Weights of a small mixture-of-experts language model, trained from scratch on English Wikipedia: 64 SwiGLU neurons an expert.
Below are experts of layer 6 (counted from 0) of a mixture-of-experts language model. Rows are named router (the router's row for the expert), gate (a neuron's input weights, with its number), up (a neuron's input weights, with its number) and show model dimensions 0-255. Each number is 128 + 32 x the weight over its row's rms, rounded and kept within 0 to 255.
Before each expert's rows: a language model's description of what the expert responds to. This comes from a sample of Wikipedia text that the model never trained on.

# expert 0
Nouns like club, play, team, match, song, side and park, often in sports or music text; also word pieces after b, as in b|uc|ks, b|ab|y.
router [ 69  96 120 148 115 134  91 137  65 144 113 113  97  83 120  85 118 107 104 132 145 112 152 107 118 172 181 145 127 151 109 150 169 103 122 105 106 152 195 119 109  67 155 140  86 149  88 135 107 136  69 133 164 173 126 119  79 164  79 119 127 145 163  89 192 137 129 103  76 108 121 107 130 139 102 100 181  85 136 114 165 122 132 139 157 150 131 174 100  96 142 106 128 146  84 190 115 160 170 117 141 137  77 169 130 134  61  66 112 160 151 165 125  88 139 150 115 129 168 109 117 136 128 106 137 129 172 174  27  71 115 131 153  47 123 108 110  51 138 161 126  70 123 108  91 132 125 138 149  97 162 168 118 120 150 172 188 103 195 168 130  89 132 112 147  82  91 142 177  80  74 161 160 177 184 129 151 143 121 140 155 120 153  48 155 153 102 151 108 109 140 139 167 145 179 139 103  93 131 111 201 197 114 118 123 129 100 109 128  82 112  83 125 100 118 151 156 146 101  95 116 147 161 131 132  83 153  88 104  97 122 117 115  98 124 125  86 140  56 131 187  77 172 157 128 104 136  92 116 110  85 190 126 144  91 112]
gate0 [102  97 122  81 145 145 116  98 155 143 121  94  81 100 159 127 131  89 107  97 149 144 131 137 174 134  99 105 132 113 127 162 154  95 160  90 157 109 164 158  69 152 116 132  92 113  98 116 120 179 136  72 149 169 187  94 135 122 125 160 112 190 168  98 181 163 118 148  89 159 169 155 152 130 101 146 165  87 145 101 185  38 156 137  77 146  84  97  87 120 202 139 147  73 138 158 124  93 148 187 112  96 173 175 114 151 118 115 139 177 189 154 184  65 173 106 119 186  85 106 148 146 155 146  98 133 111 128 114 114 134 173 176  68 154 151 171  88 142 171 100  89 178 131 128  88  96 117 172 117 128 176 149  90  92  93 129 176 104 171 134 123  82 168 135 182 116 138 116 103 102 112 165 166  83  80 146  96 131 154 164 153 148 137 125  98 187 131 128 116 138  65 124 160 151  94 169 128 119 198 174 114 144 125 181 139 166 125 102 119 127 140  98 123 120 195  77 113 118  82  79 140 116  99 113  85 186 115 164 159 108 125 100  87  86 143 126  99 100 151 162 112 193 114 150 144 118 179  99 132  92 148 127  83 117 120]
up0 [132 110 101 132  97 197 103 112 102  99 141 119 101  85 180 132 156 163  97 139 154 103 189 142 157 183  97  90  91  96 127 126 148  99 116 114 142 103 195 136 144 121 150 190  98  90  63 145 160 174 156 128 105 115 161  94  99  88 153  82 130 113 149  83 155 170 132 105  72 126 145 161 150  98  98 103 116 119 122  60 125 115 114  83  90 116 153 138  55  44 134  99  86 107 132 159 129 133 139 105 112 126 130  68 163 121  90 144 168 111 141 168 145  89 168 125  83 119 159 108 111 151  70 128 162 134 160 134 124 123 162 123 177  53 204 106 154 133 175 134 126 155 146 131 159 107 131 159 166 145 128 193 158 158 143 152 143 183 120 188  85 155 147 128  79 138 137 147 172  58 105 103 131 120 142 135  96 133 110 173 142  94  99 114 106 156  83  96 182 127 114  76 118 138 152 128 182  97 157 161  89 112 180 141 106 135 150  72 103 104 145 155  86 173 103  77 103 123 156 108 146  72 135 170 138 135  86 152 167 124 103 153 126 119 122 131  82 171 160 185  95 130 123 111 163 193 178 117 152 178 100 211 156 131 124  81]
gate1 [ 72 109 131 141 106 164  99  81  63 115 141 110 118 132 163 153 195 123 142 111 171  79 120 176  66 180  96 118 144 157 149  96 116 138 127 102  76 129 146  93  89  92 229 158 137 169  97  99 137  75 125 124 124 116  69 163 116 198 119 118 165 154  94  94 128  95 109 133 115  89 148 139 118 169 100  95 137 110 118 107 125 121 126  87 116 166 136 188 133  48 160 169 132 150 135 153 114 130  95  69 140 178  78 100 129 165 100 114 133 191 107 107 100 154 161 141  97  81  97 134 154  98 163 126 140 125  84 169 130 154 120 123 150 146 197  74 123 130 169 141 120 139 104 160 154 128 169 136 122 157 135 101  76 153 156  91 126 101 122 128 180 119 102 156 164 132 144 125 134 115  87 125 107 136 124 100  64 151 209  98 169 126  84  81 148 215 138 102 104 103 130 112 106 189  93  99 126  83 107 153 141  89 155  81 123 130 128  64 103 173 154 130 112 181 154 127 133 124 118 103  96 117 176 165 120 119 106 101 160 118 184 125  87  97  76  86 153 113 130  81 104 158 169 142 150 161 163 128 109 177 167 230 111 112 133 126]
up1 [109 157 119 129 139 141 114 153 198 102  66 110 143 115  82 113  96  86 118 196 133 123 153 111 121 129 116 113 150 173 162 143 157 100 155 188 158 118 212 172  93 129 122  86 150  81 108 142  83 138 126 169 100 102 144 114 164 134 129  67 149 128 172 125 130 178 126 160 152 135 107 133 128 132 129 156 123  33  62 183 101  73 109 102  84 130 137 100 138 179 103 108 102 150  83 102 140 139 121 153 124 107 136 170  68 106 161 183  98  97 148 138 134 105 155 168 166 152 144 172 100 130 136 123 137 159 190  75 210  56 143  94 116  90 113 121 112 120  91  50 135 168 187 148  91 127 121  63 127 158 112 201  89 139 103 112  99 110 100 115 131 114 158 143 119  95 170 124 116 159 182 176 136 138 129  97 183  56  82  92 112 106 150 124 122 119 100 148 136 183 124 164 120 116 101 133  86 146 142 132 152 150 115 110 107 141 149 161 113  91 185 186 125 155 120 173 142 163 150  96 165 168 104  75 114 196 144 116 159  86 103 134 158 119 159  58 146 166 167 140 109  91 130 133 126 121 175 116 104  85  92 130  90 123 110 158]
gate2 [100  66 120 119 128 126 113 110 131 131 207 141 134 146 143 143 119 132 183 122  96 166 142 100 111  68  92 168 159  95  41 142  82 125 107 101  99  90 130 162  99 149 144 138 122 104  83  75 128 135  80 102 155 130 114 126  46 140 124 118  70 111 164 126 110 138 148 146 144 146 156 109  65  93 134 125  74  50 157 135  85 142  75 106 132 166  98 120 133 106  91 170 150  68 134 128 141 191 115 168 149 126  97 119 103 117  96  83 126 179 146 170 140 130  92 143 143 117 118 112 149 105 133 127  82 100 144 141  77 182 158 137 156  83  90 105 129 101 127 153 128 171  98 105 192 139  65 170  87  71 159  63  48 124 135 155 133 109 109 108 138 124 139 137 145 106 129  86 116 191 110 135 110 100  97  63 165 144 127  70 125 187 147  68  99 111 158 137 154 122 107 119 103 131  99 177 143  93 135 116 146 166  96 185 112 131 140 142  96 134  97 109 136 100  96 147  86  92 153 163 112 117 111 135 102  99 150 127  95  61 112 208  69 135 167 122 145 150 139  97 131 150 131 116  80 136  97  77 158 217 102 164 132 195 135 166]
up2 [ 78 115  88  87 121 102 104 167 149  97 156 104 159 127 132 132 108 151 151 124 143 142 117  94 102 111  90 107  96 155  80 106 114 163 106 136 130 138 154 167 142 139 167 154 116  85 109 128 115 109 165  84  90 128  84 166 136  70 119 153 150 108 135 157 146 152 152 178 125  92  45 140 169 100  67 192 183 116  59 106 142 122 133 102  97  97 157 126 112  98 162 153 103 141 135  71 164 125 156 189 106 101  76 185 101 137 149 112 112 139 127  94 141 156 109 124 146  65 112 113 143 100 106  90 131 145 129  93  63 112 147  92 207 114 170 109 132 198 102 115 139  78 106  56 139  93 177 111 137  77 144 139 103 110 127 103  81 103 125 116 121 157 160 142  88 139 100 137 126  72  82 127 149  91 118 101 157 180  98 162 125 176 150 135 107 140 125 126 145 163 116 166 129 107  95 161  93 182 157 167 162 154  88 132 101 178  86  94 155 145 136 201  80 186 152 184  79 101 180 140 162 114  93  86 174  99 105  77 129 100 161 158 159 197 207  91 149 135 108 156 132 188 132 143 140 159  97 163  98 114  94 123 175  90 120 120]
gate3 [101 134 155 129 119 116 113 109 155 142 176 136 145 130 128 142 135 141  91 157 145  60 169 164 110 131 148  78 118  98 101 101 228 140 124 134  85 121  89 137 168 158 159  78 100  84  60 146 122 112  92 138  81 175 126 156 104 123  88 127 160 120 175  93 113 131 151  84 156 117 118 139  81 145  83  88 146 130 123 146 162 169  94 143 136 111 116 109 198 113 120 136  80 201  92 118 165 187 100 148 124 159 151 183  96 160  80 133 102 203  83 106 178 170  66 140 148 178 121 179  46 145 107 101  58 138 110 156 122 177 145 123  89 142  98 121 138  50 151  90  65 123 177 111 184 110  84 150 167 108 126  83 134 184 120 170 149  77 127 130 138 127 149 120 138 120  84 200 145 115 114 145 196 132 102 132  97 154 126 167  88 131 141 175 122 163 114  51 118 156 144 126 107  86 108  98 128 121 128 166 148  98  48 118 149 179 178  80 144 119 127 148 161 139 112  83 164 147 114 132  74 124 132 137 143 167 133 154 139 150  95  65 113 146 120 144  77 121 111  92  92 160 113 121 101 100 132 105 135 105 111 152 133 138 128 141]
up3 [118 138 134 120 153 155 135  82 101 189 144 130  59 126  98 179 107 118  85 111 130 109 113 124 216 128 132 124 107 171 150 115 127 153 153 186 123 101  97 143 183 118 107 113 119 100  51 158 149 150 131 177 168 139 142 129 109  59 127 138 159 163 148 152 213 141 111  74 146 168  77 176  73  98 120  99 119  94 131 186 174 195 117 174 234 162  90 121  91  97 146 143 119  84 162 121  95 183 128  89 161 132 201 163  98 147  75 132 114 182 136  83 156 112  95 168 107 107 125 121  76 130 124 103 122 122 119 114 124 142 122  78 116 137 125  75 134  78 103 111 109 147 125 148 106 119  67 140 205 127  98  99 163 202  92 102  98 186 147 128 146  77  93 100 143 122  68 140 103 133 123 118 169 133 110 154 145 162 142 128 136 172 130 164  64 158  89  91 134  96 170 106 134  88 162 131 143 152  87 167 162 114 149 105  59 188  91 151  85 125 122 126  74 158 134 130 130 100 115 126 155 127 175 178 140 160 129 118 125 176 122 110 134 140 161 146 101 133  93 161 139  81 114  98 144 121 134 112 157 117  93 164 139 151 137 144]
gate4 [ 65 146 131 129 111 128 113 124 129  72  95 121 106  75 140  98 124 136 141 182  87 146 189  84 163 156 147 112 148  94 145 166 177 102 139  96 126 122 110 129  91 124  97 155 140 112 136  97 164  92 108 138 137 204  95 132  81 120 144 142 125  77 117 140 134 131 112 124 134 106 163 133 111 127 120 109 202 152 151 129 135 115 126 168 165 141 110 174 173 107 154  90 170 119 126 132 159 126 150 164 157 122 144 171  94 135  80  84 139 160 129 147 200 108 147 155 149 164 163 175 129 107  51 100 199 133 149  89 117  90 172 155 129 135 137 128 138  95 152 102  85  84  87 133 146 104  67 169 113 102  99 157 118 179 100 147 136  81 148 101  75 139 129 171  55 120 123 144 208 145 110 121 185 153 127 106 133  71 101  76  61  97 131  88  88 114 112 151 172 120 117 103 191 140 129 154 191  37 134 169 199 149 130  92 140 134 125  88 133 119  69 141 160 165 106  92 136 122 103 149 104 129  90 136 197 143 156 170 110  74 137 127 119 134 137 103  82 136 138 157 161 146 145 136 187 141 101 200  44 129  94 181 123 106 158 142]
up4 [152 168 139 190 129 108 147 106 126 131  96 114 151 160 126 115 131 142  99 108 127 120 135  94  51  56 147 128  63 126 190 107 158 131 117 169 104 122 226 133 138 115 148 141 141 128 163 136 158 157 103 143 154 104 171 123 148 141  88 132 172 129 168 181 101 147 129 219 129 136 135 153 106 138 154 116 168  53  95  80 160  92 127 189 124 128 113  91  91 199 171 119 132 151  84 148 162 125 145  99 108 145 152  94  75  95 127 176 174 102  77 132 127 110 120 140  46 161 185 136 107 136 176  95 126 130  83  59 158  70 150 145  86 164 106 180 180 111 137 112 168 124 170  74 104  75 116 101 171 128 118  99 163  56 140 133  97 157 131 126 133 116 173 146 153 132  73 126 146  93 124  92 111 151 152 160 136  76 113 101 177 117  74 115 124 186 119 180 179  91 140 110 114 136  89 140  92  98 121 124 103 119 136 152  73 167 137 148 125 112 145 137  74 100 112 130 103 192 131 100 149 167  42 153 106 143 112 131 104 140 160 128 107 158 118 187 146 164 103 132 167 101 123 157 148  86 160 153 143 133 140 146  75 154 158 141]
gate5 [108 212 142 132 166 129  68 100  45  88 116 132 138 172 162 140 157 123 140 106  73 100 158 175 148 140 169 104 144 104 111 121 131  83  83 114 115 121 137 154 162 114 135 144 112 124 115 122 115 110 150 150 135 131  92 147 125 119  81 120 124 154  88  72 168 133 111  89 104 107 155  74  76 104  91 119 172 114 153 134 140 185 130 111 169 134 121 184  82 100 152 118 145 129  78 158 164 139 152 152 134 137 161 165  64 167  98  87 139 154 169 164 145  93 120 107 129 162  96  81 160  86  70 102 118 142 120 169 114 114 138 116 123 138  98  91 151 142 124 150  74 164  69 137 126 182 113 116 115 123 179 155 116 141  78 120  64 161 185 155 131 109 154 102 144 144  78 116 138  96 116 144 153 142 133 104 123  94 193 137 107  83 144  94 136 121 167 117 105 107  86 103 115 158  66 134 165  99 152  74 136 150 118 127 165 175 133  80 123 163 107  46 139 185 131 129 147 131 117 162 112  86 150 105 146 127 169  72  67  74 137 102  70 190  68 155 117 152 126 101 102  87 157 135 142  84 175 104  91 176 159 213  79 137 176 201]
up5 [141 101 140 122  88  89 116 123 204 165 147 171 175 104 102 160 118 162 123  37 163  88 124 110  90 155 148 120 104  51 131 117 124 100 129 101 100  90 101  65  99 203 197  83  88 106 121 159 146 111 105 110 166 151 154 104 130 111 168 120  94 137  88 112  61 123 172 169 130 133 139 190 144  87 142 131 179  87 104 113 162 139  89 218  70 101 151  90 188  89 100 106 135 135 126 107  81  95  71 108 153 114 102 119 218 101 124 151 144 125 138 123 118 113 116 149  92 129 152 117 132 137  88 161 111 105 117  79  95 105 129 130  95 101 177 132  47 145 199 120 177 142 154 128 160 141 127 133 114  75 129  88 135  92 155 157 175  61 134 102 103 153 121 111 105 124 117 155  88 131 162 136  88 100 192 139 154  96 128 135 145 110 120  87 101 119 153 122 132 112 139 147 110 134 104 125 144 118  94  93 137 109 168 169 142 148 162 126 111  69 168 141 146 116 184 124 119 154 124 112 143 125  94 164 146 110  83 116 181 142 116 145 146 127 103 119 121  84 148 137 215 182 109  48 165 135  79 151 126  93  91 103 115 122  72 151]
gate6 [133 172 170 133 165 163 123 163 125  77 146 114 128  93  91  95 163 150 167  83 144 143  95 142  86 133 149 148  71 126 165 121  98 180 200 145 115 194 117 127 103  98  86 140 133 111  88 125 114 109  94 129  68 144 109  87 123  90 159 137  70 141  96  98 103 163  89 164 115 129 131  81  72 112 125 144 187 155 157 184 153  85 138 147 134 166 154 108 146  69 123 129 128 110 142 183 137 125  88  96  95  87  72  94  70 120 107 104 137 158 113 102 191 101  93 120  97 109 121 116 133  81 173 123 154 181 162 126  75 128  94 117 136 117 107  76 111 109 116 166  91  98 169 182 112 134 177 101  99 113 131 185 140 150 110  92 125 108 147  55 128 137 112 171  99 137 173 193 174  92 115 167 165 138  74 119  65 174 170 161  97 144 141 133 167 157 161 162  33 161 141 115 155 138 162 118 172 119 134 134 115 153 125 156 121 178 136  89 100 129 115 172 104 112 140 168 191 156 121 139 109 103 153  23 107 143 145  98 164 144 184 120  99 118  95 144 122 159 118 116 131  92 167 136 134 190 172  69  95 139 110 138 109 144 113 138]
up6 [158 154  89 116 143 129 134  97 181 149 204 126 109 134 119 102 125 108 111 107 125 189 102  84 146 128 144 172 105 129 151 152  83  85  97  81 155  98  78 126 141 200 150 103 176 109  84  78  99 142 172  75  80 108 122  78  98 143 139 136 161 119 158 151 146 118  81 144  86  57 110 132  74 137 138 121 113 150  99 119  92 107 148 182 121 133 112 129 121  55 157 146 146 100 169 108 154  71 133 163 167 123  91 194 142 125 141 103 176 121 170 134  93 139  92 107 153 144  85 154 141 146 120 148  96 121 194 135 164 115 124 193 124 134 104 155 120 192 126 123 138 150 168 124 142 194 109 158  97 104  88 111 115 193 155 107 138 109 115  76 145  73 167  97 160 101 104 148 136 145 132  85 225 164 129 122 134 149 159 192 141  85 171  91  73 144 126 130 168  75  85 113  94  88 118 174 154  95  88 136 109 118  90  96 173  99 123 141 110 175 177  83 165 158 134 120 111 167  66 157  99 175 128 134 177  69 137  84 135 113  95 123 103 160  79 140  82 120 127  95 141 142 191 161 140 179 128 128 154 167 116 150 108 128 124 158]
gate7 [ 47 149 143  44  97 147  94  56  90  70 125 104 114 101 141 146  78 132 136 145  96 135 127 161  71 100 143  85 123 150 135 123 161 122 135 167 127  90  99 152 139 127 147 119  82 129  94 102 105 123 142 140 106 128 111 180 175 109  78 159  71 109 141 145 104 163 136  91  89 165  96 150  68 163  55 141 129 120 114 125 141 210 144 142 170 174 103 134 136  95 127 167 139 140 155 170 125 119 131 157 107 134 175 157 145 145 115  33 103 102  97 106 142 115 128 148 166 112 114 157 167 123 159 124 137 120 144 160 101  94 128  82  98 124 130 151 176 108 197 162 112 107 127 109  89 120 115  99 156 200 152 108 149 149  98  99 133 141 150 115 103 156 115  74 133 156 122  78 114 122 105 171 150 124  86 104 158 162 134 117 149 129 117 108 148 173 111  89 118  93 135  83 103 161 102 128 125  74 112 113 120  99 141 108 126 103 185  86 121  89  49 171 141 117 142  82 151  91  60 138 140 147 219 172 142 146  99 158 116 147 124  75 133 122 101 112 111  88  93 159 120 215 130 154 190 162 111 115  76 173 103 167  60  81  71 168]
up7 [144 189 126 132 140 152 121 134 184 158 122 157 125 122  99  99 102 126 100  75  92 163  72 157 150 149 140 134 129 102 126 124 159 147 143  70 120  66 124 136  92 121 118 115 108 127 163 109 112 106 160 142  98 109 157 169 101 140 125 153 114 175 139 114 105 166 132 141 166 162 106  96 149 147  67 170 100 199  97 185 120 160 109 148 115 108 142 184  81  85 156 141 155  91 114 195 135 119 119  77 107 142 149 155 119 168 147 141 163 140 161 132 163  58 156  96 181 116  62 149 100 167 165 162  91 105 114 115  95 108 141 155 113 118 161 129  97  92 142 144 107 117 126  70 115  92  69 143 167 128 212 120 148 137 103  88  91 126 100  71 120 138 155 164 114 122  82  49 181 123  99  81 100 142 101 133  87  69  89  71 100 129 141  82 120 140 116 107 123 172  99 100 138 185 109 144 107 147  75 115 132  79 134 155 127 180 122  94 115 145 151 177 135 130 120 155 166 118  98 134 141 126  88 145  75 129 119 179 159 139 134  73 175 167 132  80 120 149  93 222 153 191  76 165 209 119 140 137 110 168 185 145  83 170 113 102]
gate8 [114 151 109 124 164 101 116 129 193 149 154 132  69 100  60 111 182 178 180 141 156  71 137  45 143 144  94 121  82  62 105 146 134 124 156  78 157 185 106 100  54 146 134 105 134 170 127  95 170 138 152 122 166 160 157 116 141  69  77 131 130 104 148 137  87 131  96 124 149 117 125  67 100 132 133 128 155 166 140 138 137  96  95 153  51 146 165 167  87 105 175  72 123  75 130 158 125 136 177 145 191 170  86 145 146 128 109 179 128 162 118 165 119 114 140  60 139 110 111 127 102 123 146 141 129  99 118  94  50 118 167 140 151 134  94 158  72  82 129  91 144 145 117 108 105 105 122 137  81 136 109 186 116 127 148 138 123 134  93 146  81 148 134 123  75  97 182 119 125 103 128 152 138 162 184  87  84 157 148 181  93 138 137 130  86 159  96 106 107  58 101 157  64  96 101 135 117 102 103 168 124  94 126 160 135 207 118 131 141 141 192 137 148 118 182 104  92 121 148 126 129 153 140 103 142  93 166 100 158 164 175 118 150  98 128 168  67 161 137 147 119 183 158 164  56 134 114 109  92 165 153 114 106 126  96 160]
up8 [181 121 165 149 110 137 119 142 135  91 123 111 166  93 144  97 133 156 148 174 156 127 152 122 116 171  70  50 136  87 153 136 114 108 118 102 157 118 165  88 134 163 139 204 121 162 115  88 155 177 122 105  27 121 158 149  89 117 102 118 134  77 119  89 176  99 117  91 174 124 122 115 127 133 158 163 133 135 112 160 131 105  74  64 111 106 108 142 102  92 123 158 145 196  98  95 136 142  90 175  97 114 177  66 123 132 133 158 106 154 145  94 163 176 206 116 118 141 180  99 125 154 186  86 166 103 111  62 130 132 184 127 138 135 110 141 185  88 113  92 149 121  81 134 144  95 159 118  56 113 109 121  95 155 126 127 105 123  72  93 132 171 197 117 135 177 191  65 133 129 105 113 136 156 160 170  92 154 135 145  86 124 120 117 103 119 133 121 115 124 103 176 148 153 111 167 107 103  92 176  99 123  87  95 142 117 174 147 116 131 167 172 122 123  86 172  82 119 115 156 143  86 130 191 123 135 102 119 161 114 163 189  95 100 190 123  86 156  81 132 132 117 134  68 139  68 109 166 134  69 132 145 147 154 197 105]
gate9 [137  69  97 128 197 157  88 129 114  63 129 133 112 116  71 140 160 174 144 135 129 137 116 102  87  76  85 136  93 121 163  99 194 176 198 171 138 104 158 171  97 109 107 113 127 112 109 103  86 149 103 174 101 154 105 118  92 111 117 140 140 127 171  65 193 131 124 140 143  91 104 129 132 114 149 117 125 124 103 118 130 145 152 171 196 191  86 124 111 116 142 103 108  87 135 139 137 177 121 161 129 103 195  71 109 162  97 142 129 148 117 120 153 131 119 158 126  84 164 150 107 124 110 130 110 109 165 114  72 129 138 151 183 132  66  88 119  43 100  64 166 147 107 105 103  71 105 144 134 118 126 115  86 178 164  90 137 113 102 111 123  93  96 145 101 202 208  78 208 130  88  98 211 150 107 117 157 142 108 137 119 105 184  75 136  98 136 121  79 137 119 135 176 122 154 130 155 152 204 102 165 165  68 120 113 148  84 118 151 156 107 154 129 140 114 121 134 158 154 109 141 108 154 120 101 156 134 139 115  88 118 129 163 196 183 107 111 140 152 177 131 112 191 126  76 136 110 142  99 144 132  79  89 181 158 142]
up9 [ 87 132 167 158 145 123 140 136 152 190 132 145 108 162 135 166 168 110  72 137 104 120 161 111 168 107 187 155 173 153 118 118 140  72  97 143 172 107 104 125 108 127 151  77 112 138 153  69 123 138 130  62 181 131 161 139 175 190 177 196 140 141 103 174 111  44 146 157 117 123 151  91 128  86 137 191 126 107 102 164 141  97 124 183 168  86 135  68 137 175  87 153 109 115  76 143 132 108 116  93 167 146 162 112 132  81 163 171 114 119 121 118 137 107 156 193 153 178 106 169  93 114 164 114 139 144  74  93 122 150 135 121  96 159 100 205 130  97 142  57 102 120 132  58 109 124 143 147 135 123 129 197  87 123  75 119  65 157 100 135 119 199  91 176 133 134 114  84  93  85 102 157  87 134 159 125 124 141 203 104 128 120 161 118 114 152 159 161 117 128  94  90  85 156 118 139 136 108 101 121 103 132 145 116 146 160  75 177  90 116 120 166 167 108 127 134 161 148 133 121 155 133 149 110 148 117 165 100 141 142 147 179 102  92 113 120 104 139 109  60 128  80  48 137 105 131 111  72 183 174 133 132 128 177 174 167]
gate10 [113 161  87 109  70 132  98 133 118 174 151 105  87  88 143 103 104 118 175  95 148 142 150  86 134 140 119 193 139 186  74 168 127 112 149  94 127 141  69 157 118 138 110 138 118 149 131  89 174 119 164 139 174 152 138 108 135 108 116 154 127 176 170  99 112 126 167 108  84 134 105 141 129 182 161 177 181 112  87  74 141 112 112 154  98 152 124 170 169 115 117 144 186 142 174 107 148 139 109 155 131  93 121 160 140 140 182  48 158 139 174 110  98 129 100 121 127 117 108 102  86  71  88 115 104 115 138 160  88 104 168 131 163  52 135 126 138  86 161 170 104  76 147 103 129 145 138  72 138 127 132 108 109  86 159 185 145 105 150  97 139 138 151 130 184  97  64 116 232 123  69 123 156 126  89  87 192 143  75 145 124 171 179 136 104 132 132  97 166  91 113 104 151 112  88 154 174 122 125 133 180 144 138 189 114 129  90 157 125  79 134 148 118  81 147 136 111 103 198 144 141 142 156 164 175 108 126 124 104 106  47 136 139 133 177 133 108 147 167 146 135 108 146 128 156 179 169 142 216 156 105 139 220 139 128 113]
up10 [140 118 124 100 106 155 155 103 107 164 142 103  98  89 135 170 159 133 177 147 159 157  73  74 177 123 146 208 101 178  53 173 113 138 189 121 133 142 136 125  76 178  29 133 149 135 138  67 126  94 147 108 141 152 181 103 170  84 147 175  60 175 156 140 163 144 134 141  69 142  80 182 105 178 169 146 136 108  89 151 108 155  95 120 118 171 120 202 122  71 131 166 128  68 160  74 134 162 109 145 192 122  95 172 128 181 108  92 114 136 122  71  90  77  86 169 189 152 121 118 119  79 154 159  71 122 152 143  96 173 120 157 127  75 133 167 102 115 121 126 120 103 177 109 138 127 127  85 107 110 119 102 116 157 158 154 149  78 107  69 126 113 116 123 107 148  77 105 179 164 136 117 174 127 135 122 163 113 110 107 114 158 154 113  83 124 124 134 126 127 133 131 147 136 135 163 126 154 128 141 113 116 148 139 139 145 153 103  93  75  82 164 155 154  85 168 134 105 201  95 115 117  59  94 171 118 127 139 141 110  92  79 168  97 168 159 135 160 170 131 117  96 150 124 129 122 121 136 166 118 123  82 152 101  63 105]
gate11 [ 75 160 126 175 104 121 121 115 123  72 140  76  92 119 195 137  79  96 133  87 189 112 123  99  68 146 131 178  91 118 144  50 125 145 141 147 119 195 174 112 134 129 180 108 164 149 135 110 105 154  74 139  92  71 127  93 149 138 128  81 110  92 127 112 225  80 146  84 117 115 136 142 118 157 135 120  87  75 146  67 197 148  86 122 128  94 163 116 129 149 123 105 106 128 116 192 105 134 108 209 123 156 162 124 161 153  78 100 159 114 156 164  81 156 134 162 186 191 177 159 156 120 101 117 169 121 126 151 160 106 131 128 197 141 154 143 164 136 126 134 120 129  89  67 143 135  91  83 144  98  70 169 138 103 106 115 179  98 160 127 123 111 126 136 121 134 131 192 131  78 154 124 138 128 147 118 130  90 166 165 110 148 189  72 104 119 120 140  85 147 151 167 103 140  68 123  44 107 105  61 115 134 161 109  75 152 102  68 126 145 140  94  97 131  92 142  88  87  82 122 135 116 161 196  88 150 101 145  73 108 104 134 137 145 161 118 105 127 135 127  96 142 135 129 132 140 127  95 104 164 168 116 137 124  72 117]
up11 [160 133 135  95 163  93 119 174 146 130 162 142 101 152 138 158 207 119 178 132 186 136 161 177 138  90 113  92 144 142  79 165  92 107 101 125 117 141 129 138 118  94 135 158  69 112 148 140 154 145 111 148  69 153 151 150 135 200  86 127 141 144 119 112  84 145 159 140 120  93 146 143 127 103 137  87 196  96  78 143 129 121 142 137  80 174 134 174 116 121 152 145 127 111 127  88 146 143 109 137  99 170 117  72 132 148 100 155 114 113  98 129 171 124  51  99 116 182 141  76 128 102 118 143 129 128 109  94 161  79 125 109 134 135 115  54 106 112 131 137  82 145 159 100 104 136 141 140 137 111 164  89 128 123 137 142 182  95 134 135 117 115 168  91 122 167 125 124 146 192 131 182  92 155  61 163  98 126  66 116 100 126 103 195 113 116 198 134 137  62  91  81 138 130 146 135 189 159  38 132 148  76  70 215 171 157  94 133 145 134 138 130 122 123 128 113 152 211 149 155 130 145 144 103 196  96  89  85  82  60 106 143 152 165 117 174 138 194 160 115  93 167 109 110 117  99 161 190 129  94 104 140 180  98 146  89]
gate12 [162 119 189 166  75 162  73 171  99 104 142 137  82 132 124 110 180 186 128 112 183 132 103 178  90  97 134  98 159 122  66 151 144 133  92 250 125  98 152 110 114 140 156 120 135 156 179 117 102 124 164 129 153 119  79 120  92 103 128  98  83 105 142 105 165  87 129 175 151 154 146 175  75 117 126 151 136 151 119 144 125 146  91  91 117 136 128 114 110 109  66 153 134  66 159 157 125 128 134 115  82  70 124 101 118  97 101  96 144 154  94  22 128 175 209 129 139 110 111 163 112 154  50  77 100 129 198 172 118  68 130  94 103 118 187 105 141 117 119  97 161  87 115 160  39 118 140  57 109  52 123 113 128  75  99 155 116 142 164 106 123 118 145 131  96 139 152 142 156 141 137 172 112 178 110 179 114 158 106 113 160 115 113 104 141 121 131  56 113 101 167 134 134 115 140 145 142 135 172 115 184 165  77 106 127  90 103 168 151  83  99 158 141  89 140 135 183 125 144 120 102 150 106 104 163 152 127 102 109 115 171 164  99  95 123 147 118 133 109  83 111 117 117 134  96 107  92 125 124 107 148 151 167 136  92 160]
up12 [134  34 176 124 132 171  98 128 113  79 130 129  37 176 133  97 179 119 111 140 122 157  43 124 126 100 141  90 160 104 135  86 164 179 112 167 172 148 137 111 166 129 156 143 116 106 151 118  87 167 175 111 150 121  90 143 132  64 125 122  78 125 160 130 179 156 138 181 101 114 170 114 125  97 140 168 100 129 170 152  73 176  67 101 140 118 147 185  92 105 114 167 109  92 159  96 129 137 181 173 122  71 112 134 139 108 135 108 147 139 102  98 138 120 236  97 171 113  94 139 120 127 138 132 104 121 122 183  77  91  76 141  90 164 149 118 161 129 106  97 120 146 125 148  91 144 167  87  81  52 120  96  99 150 101 116 116 121 137  68 171 135 160 111  69 130 173 163 138 137  74 107  89 154 147  83 113 158 100  93 119 101  53  86  84 108 120 103 118 159 177 115 108 163  99 161  92 142 175 158 177 183  86 134 104 134 123 136  94 162  98  93  79 117  89 153 149  95 101 110  90 132 123  99 115 165 170 127 158 168 103 121 154 106 152 102 157 162 113  82 128 136  71 154  90 126 117 120 113 153 163 145 152 105 126 136]